config = dict(
    n_experts=48,
    d_expert=544,
    d_shared_expert=0,
    activation='squared_relu',
    router_logit_norm=1.5,
    init_std_router=0.0199,
    norm_eps=1e-06,
    optimizer='muon_variant',
    beta1=0.95,
    seq_len=512,
    train_tokens=616400000,
)
Below are experts of layer 5 (counted from 0) of a mixture-of-experts language model. Rows are named up (a neuron's input weights, with its number) and show model dimensions 0-191. Each number is 128 + 32 x the weight over its row's rms, rounded and kept within 0 to 255. Numbers have three digits each.
Before each expert's rows: a language model's description of what the expert responds to; "mostly gets" lists some tokens that are sent to it at least half of the time. This comes from a sample of Wikipedia text that the model never trained on.

# expert 31
It responds to: Table row starts. Pipe at the start of a table row and column headers like Pos, Pld, Votes, Date, plus taxonomy list dashes.
mostly gets: "|", " Pos", " •", " Pld"
up0:181187128094146116108165100045169143067128078115156127159130130174152122138121146125161121062088102137117088164063101128189068134068157100119138125126157147088163154108095143143133166094154110115098140150168127137146120095144198062157111120109109235112137130148132162075167177108117106136087099174152115103136167086155139148145125154153142181104138096124100171111154131169112168154215139135097136127080118136169146136166150117121172183114105050222122098190130098143129133172147143129114105142171093134109105120140125144157118082130125145137094082119060141101105135131119084145
up1:111087116146106114154127156129083025120117091139115098097068156087124148163107165147110138124181121112151118159184074145080110121130040142138149118156141143111156155121120158127133193097066088141210137127151116156166213122106142086171128176148085141120111108095117087154111182137128097137162110111186168116173135144125112136104170087129159180142094172142060169229194121114098151116109141082090111089112091093109117098148141099076065149121123122113131115146109096148140102157107192131127157116154118156120189129167166156163117179148154142159128111087141089101166126123133107133
up2:161135152187189108161098128139109035147119161097130095113130156089184096148063122138193080125135126151123136093124133168153142158104066153129167118117171146120185086105143124124166115148132115091090114150101171089148122137179097160048119139142103130147166141148215103166130083138127112152104120145109126105139114123191110146100169141143118146161100088091090123185116124151147157159115161086129157078083141107109095096125118124141134124055145142162131246118090144121092067133087122086150128082154086132171137132145157117123078144109101098110081078115053127151172127169095123076
up3:134146182160156162127140116094112124112124148126126141173134165074146057151061115111124118121111122076120093119107141117182135132190153115254134114131147142105131153100105140131102175108104126174109110091142126118148106110114124147108144112209134124078142108100090099151106090126091109132108116134105182109143117166133204173177159133148080153085149168165115152103128087143132123128124066134162115074144106139186117115117081120112120183171188117159134165113069106126117133089091141136139188139200077115101084133119150131162098128096090179185104082126069174147157144084087090211
up4:127151125139139083169138145140118117172159137083135172126131144163158113094122159110143117130091201080102127138168113151098112200165119149146119144080112119089132112133113064133184108123093148165083151207117083094182081128095120130153120145119193146170153126169115129119095145138094101163125137120134165078094138125147155171089155102101143096187147189119107153123050157173097117092101186150106115089143119167192114143172047132156188129144121072099144155134095129147108132132050107181127095140089140123101103053142131087069099140095146092169197135133109151110147158105138201109
up5:119146135095124131185128055162085078133114136136167165189102141173145106165111082157077148124133135099110135121067121119138165096189198116172154109153106103164121130139169072092078161087114149160146077123131111162095092117157214115072133116098237100179102163092119098115097069091089078171119130160174194130116115153070155147138155084199135142142125152160124114131079075152098121172186151141154095118167174086134150162116091096133107118145137129086137151164147110118130129155071136161155128140091089149079128145112079094145111110121132161114159163121106127134124123128137081145
up6:178156163137072139140133065149123103166180100175125117164070137121130129163131088078122158082090110143074111137139099172127133127078127166107157110084147133160139174154135115057085113189112143116117103117098169128088172154165201127088115139124193151122179115107100092154159168138135159060139112143176180135175140102168104138155137085182098097189132155178077099133169123069145126143082141122163122127171130126142121179137120184174195121115152107136136125162195092106074140080126148112134117136176131124103141150128159165109162126127139139093099081212161154150114101176133070110
up7:075115161126101164093159145152123064108092166144130123087108153118137149110113141172159135109010184197149132093141094169167164108120139132054141131035101065136151116156122137143071096102143145123161134067207125124102100138160093172148156122135113149132126142149134108114124113120118131101122100062159125080101107126138073101127109118131133099114135189066106110113111134123096197142174137097107146128084125184076149151155138100125194138159116071151096142171111131200153138113126133141183129144149103191098136114133140120109175046120106114127129147177118117058151155142107130173
up8:140116115126107107134140161101151139130054110077129125117107136093102135138133150142162095030146160136170103072139122138138139144125153149136117128127110177121164176142157083139128152152080117056109102094153157121140081101134121132139044097122120106108152128103121112100133113141103096080114058169131181128113109150128100129169143153124143111150179120102123188117134120190158178177133136140115123166112109115131160156088092166176157161115148135128129206123201028093090021155109111141105082178127177183119130138150138096135072148148201136094103155109135200092078155130140120172
up9:081106132156142089141106204121099074129086126141103178130147163132081152142144132091146122142157190104123086144163129102158132117159122095078120125160102123123149162097103135066109140160126104124136203099105183147135114146132105180146104123048153186163102129088197155142121124107161065106127094064034116119170158172143084151097084121138111129104115119079125178102130140123162127114152125100102213133138132187145156165140142144145158145147122070129114077156105098148153127129121167111145110072111081072097154182076090089145172144124158129130149115196162094123127069114127163197
up10:102137068168173189123036137173073100099123092082090138084177108097147119118142135133110142079152169172117161139143127145133124132166091147136080126153141142081148160105168086082093139117067140156113169137154118139151109114102155091079141081116109193089128119077078135201124150128150114194115126144067130104132137139161137152107084132159129083102133149152146171146126076149087101116133147094063149162097139136128213150137128124111082107131067103080159104113134109061080144127159038109102141143160064083106120125069155148140149107104124131118084085113117099077104110166159143145
up11:132092107136117121068136154092108102127069143106156150156173073096090116056136121145135186137149148113111156103118118117099074144183137091138164161140106123143162147216112116093094094109155137129117162130141099119104089123133150096100168092114149157181103155094088172078161124122115122154164086169136141130114141129109099172146121108117132143106127202150106131157131031096147160093080181066075165048137101115091094160119094133181127118110014153153174162113112148151139026125103117116128133146115140163136152147140179140134107093138103092155117206145107135139079140146128164128
up12:160121106140114150158067134101049068056179113113121180134124158172122113119170105129134115193109154155135114103129137113164116067118091149125107103084152118157156090156126134138104129120132173130102119050076120131097080174151226153124144138094129095187116123160159120175129121113140134077139058173100161059133122128165157176114079103160151142159145127105107127086149144107169113174124113130148134135130185105116139090063225122159104108107129150125071147206100140082158133119162120182106175084111127146155114120133105132162107117118114105121131136187176067120120165147096092171
up13:126184154079148189130199112096104107093119098133137121102196172111137149100134135131170112113146165127110160165138123123196134137155068134093143096165156146111139056107106116166107147145164119172115131090127064017124098098105155153147111142100193119148124136161215113104147158148113125140195129147098109087145198105154057156150108126140099141137139131109166112135120152137125084061157127125131143101158148106107171151093168097108135146094084168142129122138083128149119101103128041113143120087155198130132070105109218094136172112143170144172101108169130146122132097145163091101
up14:140131136107097124147113110095168087096221145112140117118177126131067135098125065127086115131124113119153155129146120138158112136124145172150129104138144057138128112144133074124154112047109118125153121124147163155085091080071091140100096121117152124255131217138162135168137122079113102114184122122150127116080137087175160127160098143078168096096153128098148202113165124172089181172109180123079155118130120119104128129154110138123150142173112146161139139107060161184155128140146107132184181153133165135179122110128089085120153178175167099154142129117133115208098180103143145106
up15:160065108119133058158100098122093117160123134111148113116105164058137196149142184129125148126101142096149108167166142108173111163081126167117141151107115137125078165085161076132110172157166149151102165143128151140103151112160107145005163146086118137124138114089128089088128109119087058104091159103133077127119040133138104122153134122123139129085140084122101172122131148181104146055184108142133106091179095168114141103127120068130147062148132098106110151179132084126136161147121082141145115053102127137101157185156172188140141115165151128147113137127131103141089134035156103099
up16:122159123157123120139113097162145153082120184141132107096167153143064108136124129157107135133093130138131148132115113136072111188103119108118122129110119172146140100143147044184105057132149111148196154103137110103134119129181207131121122009166091119108117083130125133106155065163081083148133247138153139099123117140211126108132162044138135147123146129152071128104132132144122131125129119143068136078166135148136123053173140124084134086130111076145144156129170156095108136140140108088172140050119161139081115161126155171127118138165128139108127085089090128120193089131118094110
up17:168080142176170087184103130071160128139104094069143132121075193125112140084128091136135138144126120119118167140104206141211124120103151167126175165120156157098141205127161121134142162101134131104136130135143094078077127195113103080109103163156090120102157101116119123095157148117116061103106086104113138138111100092205164150108138118153139089092133139074106159088090166174123112089091109102165146136140187156155163143089129096112119087162091135118185123169149150143095158129133161171100223093156142104063109126140105145149115174086064131042090154132098143133138141101139146143
up18:092136125091123120155140128135133135156086135103153194110125121174133138113173169108191110144180178133154154070184154134135071157152110114111132128103058175163126137117063109121192153122110089086104114115136120092089148166096106141171089123112171132163115128129154095096134084128173104101142046157142175101189122087070078144088157143108068138113106119173104142121141112198128152172156110153091152129125213140133157157123131125155184157136101101097104137123096153136155135121152094114120194064154099085106147107170135092126171126106114106166252162111071130140163125138154121114
up19:143164172152079101147150111101179175096114113117123149168095165064138156147130101164084118122083138149129178128149041159111108144097114110149144095152163135160173116122089103171171131157045155102145122135134100130138092151146132115118068093150114162136125084090121154133127069092131120124080116163087070077150105142120117127150109101096137121196070103078093162202146126147157151150147141130189172123135137073136146107126120126118130182101079087118154072060085068102127090105082122171172118089202101090156122178106163180077148148171131082143156115094166143114126124088092148137
up20:102094124160190070110168138096085096141176071116113054087112146145143137149136168128138109138118171117136110149082148157179131086154149166111112047074113075105118134181146139146083083156079114131139183126175095132128140180161180155142110035091108069153143176153152096129091118142080114198159167118176133121057116117120096124185152118113117176110108111114107157131157132101079151110144133124152076131110105126107156118155148125119154136115103144129135137142103069143193161152116185123174132168136125133210147078156118151115127149193096136134103154151093097084137094169196112129
up21:128226153124121116141176175080142171126110189139173128156119111095124147144139144179186146117188168138138151171096087136133061109124160115162105097129101148088168114061107106118108115172097105167155150129135098138167109142142141084142100111079131138177140131162111167138129184132067054139105091145137136129202108163126118150076081128008097189143188089102125129182103130125114091147112120142196124140119110164178116135153138127130082122083132114135068119174121094129170132098133105106135104171198120164125160107138125120135138125139156105146077079097181137098165121135169111161
up22:146123115146123108129144119097078127103105115138167163152128163102119110127169066121163194122165110163106112199135146140087093135142174130147177127153135175139148061164162119108152099097116144140166160180076150164143120109158155146068072132147094170114135172130131175134123154143164129236132128110147212091109126085112114177135139069112141120101074105054112164130088135142091094065171103127130123115131177114134105150159108138112095158123139078118169119122155139186124131098072006168140147141173118083127128078095100140092141131150104136112105172173128147104112084167114103083
up23:173065165205117145100157149169134186157142089138095174149151076138163106084138102129149136123147115087105068111139158106112072170147118127117162058115172158171103119177185137051086144127127103130151192134103088125110117103076070155089127162118161174155108136165127097211084128156119113130181152151135157128149124139109090169152138120074114113112130133134183113149125135156192150086136178058083132123145183078131168199160099113128111192140114113096111115181143130102127105135101132123100127132097136103162176113136133118181170157115130164147118134106190195144119133154088124083
up24:163171102180106100159119159160114146087128144175170102069073082113145065103093150129180104082148078135143170116166130137122125118126148147154068122102119176147104090099117094180149158115139112103151134127174137157161201138081085133067109100152147118122147132120155067165096161087094136141164100103096121149109143097125097044098154158140184102117130137171146147152127076121129077113159150141139153130097151090151167117153092223163138174115152076118129085205097121107129139133146159104149140131120090088117120144123193094138173161116104158134048100118143170205158074115111150089
up25:133114140127061130164111133194076130112114095146100118077170144120184047132102111124126129155110082122141162126112114162189088103121142106085118118111180193119184075126092116108116149131116165136139123071163110132161105070117151054076191157104142159123109087136123080107090114123171115125076098134136081147129129094168140179124099115102160199121156110131126130145162155135182139160114134160146119152043089032093118096143129130115136154174127092083097120114084163093166137132139157199118171128097086147161166102131146093118195135135172142095142160156112120108121180111096078077
up26:114114147097145144174136130148145140058134093106132169120167143063131093101191134149134122119141159136170112136084103143117118126154169069103138137168117144158095139138140098113134156170168138136113087140191113106115156144133134108121153109150144138132085133082162143098161123083112061143178124135163185066128116140116173148105110111051147121127107151173135109160077107127172130143100170148116095146085125114136155113088113116069129109099165133144178096152099078158146117134096095155117106155128142088179083129135106145175110124097171137126092100107110188239147116000162115052
up27:153082120079103123130133131102120158043096110178208131188123133112190104130103154130140124125131078096058096197116155153147129109168082141098125121148160134123195142163090116154126170152098167125100142046127100139097149178161161121109158124082199144138122138051170121124150127162086163096175163100109071125089120141086141129079169154062139134175131102086146152154062141159105093118128111137132144120121116152155164188145104098115128111044118104100145092172144145138098143116107111154141088125161117112088192137139197139149176150105109126095105132106163099106143119150169155068
up28:110093110120112110194177110136095165171132130142126147086129135110114132174132114148151081097142124130146144093106163109117069120149127180143107083092147154144048077109084136198084177149124129135178179086116153121142188114139134049077121165056144098096093060094124112188085159086147069081159087083121105106139143151143121155191119106149153147135105151155088106144129110134146100127110071119100132081105189081111153141053122162130121151140148125161099098187098116113121144082158103102139117189099112199129104169137154112131208113119124111107206132115136162132130142090105121101
up29:146121165130139144155149173130121140150120127117139163123192163081137143083169149113203183100116080091108113096124061120114129137107120097167099135127152147119140088125130081143150164057095059145123069119193150160150144132170073153106196201126146149138150124101103173174114181186084144081118114141134125138116190134129183148101144137111055166118125144113140125079072061179122161106131115151130130100132127173080119151179143067114157146089101101160117167207106118149181095146156125091133168166058150106130125136140146148097134120151074129098133180159166154072122145092153146107
up30:162137148128131113155176108149117108134136195093144154102151190154136114112132141114109117096151190094124129171132117111097147217119140110101152117142172138157080102180115134107145182171163107140098129088126081171141108137116102150098099110113208130177252086146065181160180098185111129113124105129162133139135145094119102141124135127090095137116087103138137143102122111172129117149209062155064171132153145070122101153133152157169150119121139113120129088109139068161107153150150096227130135115137145092160151091072156089037097113091159119144132115112160126129147122123173102152
up31:093123112130140090121137138160182142105098152077118140136085120137116101147104130076136121158153091148098177126129155142117135155171174106116135127104147044135150136059103157113134128098104147131134157108119104082147128172142086099074161092091127136164112170118168118215122102092078061180081182125060138126106142179177123106124092122141132158177140183155120109182173089155141157152126143125148157111143136207077200098153079174072124152153149135069097128078141124112083183100136070165165106179104149146146091136148151116123152105131181191100108133127123065152122071166150146140
up32:138159171106115116152140096063157156144110118150100137118125168129102104115165165170096189156147090108100143076133087164082072122179159072181110061115134163134112136143114150127071162192107177184147173092124161149130113114123163129139170184102151114089182109133101123161123136120115155100096148158176111159136147073156194105088102108121105138146074134067131132089119113130146111105130092098139123128066155111111172141174157154097119112141102087189106136138155093132130131154088152128178183074147077106127174092083107254125123117076093098137112153111163096119132159162069138126
up33:104089118140219123139183103138123064122146132144133099112137125051183110175153130179123118138080126110156145160104141078171119075097112145165113168083098143087136079198051094164112138143107186127105182108168155106119164186124032086148156084150104144140124116116110119133151145126184090100130114164154126119121137101111135149102132148141129137153123147099144110086176150132167175124155135108082162095099161118179119112103142088152122075136123108121077151188203125208115142103088152128142177158130131130095135038109090104129115127155087187091145094152131116169168127140125134080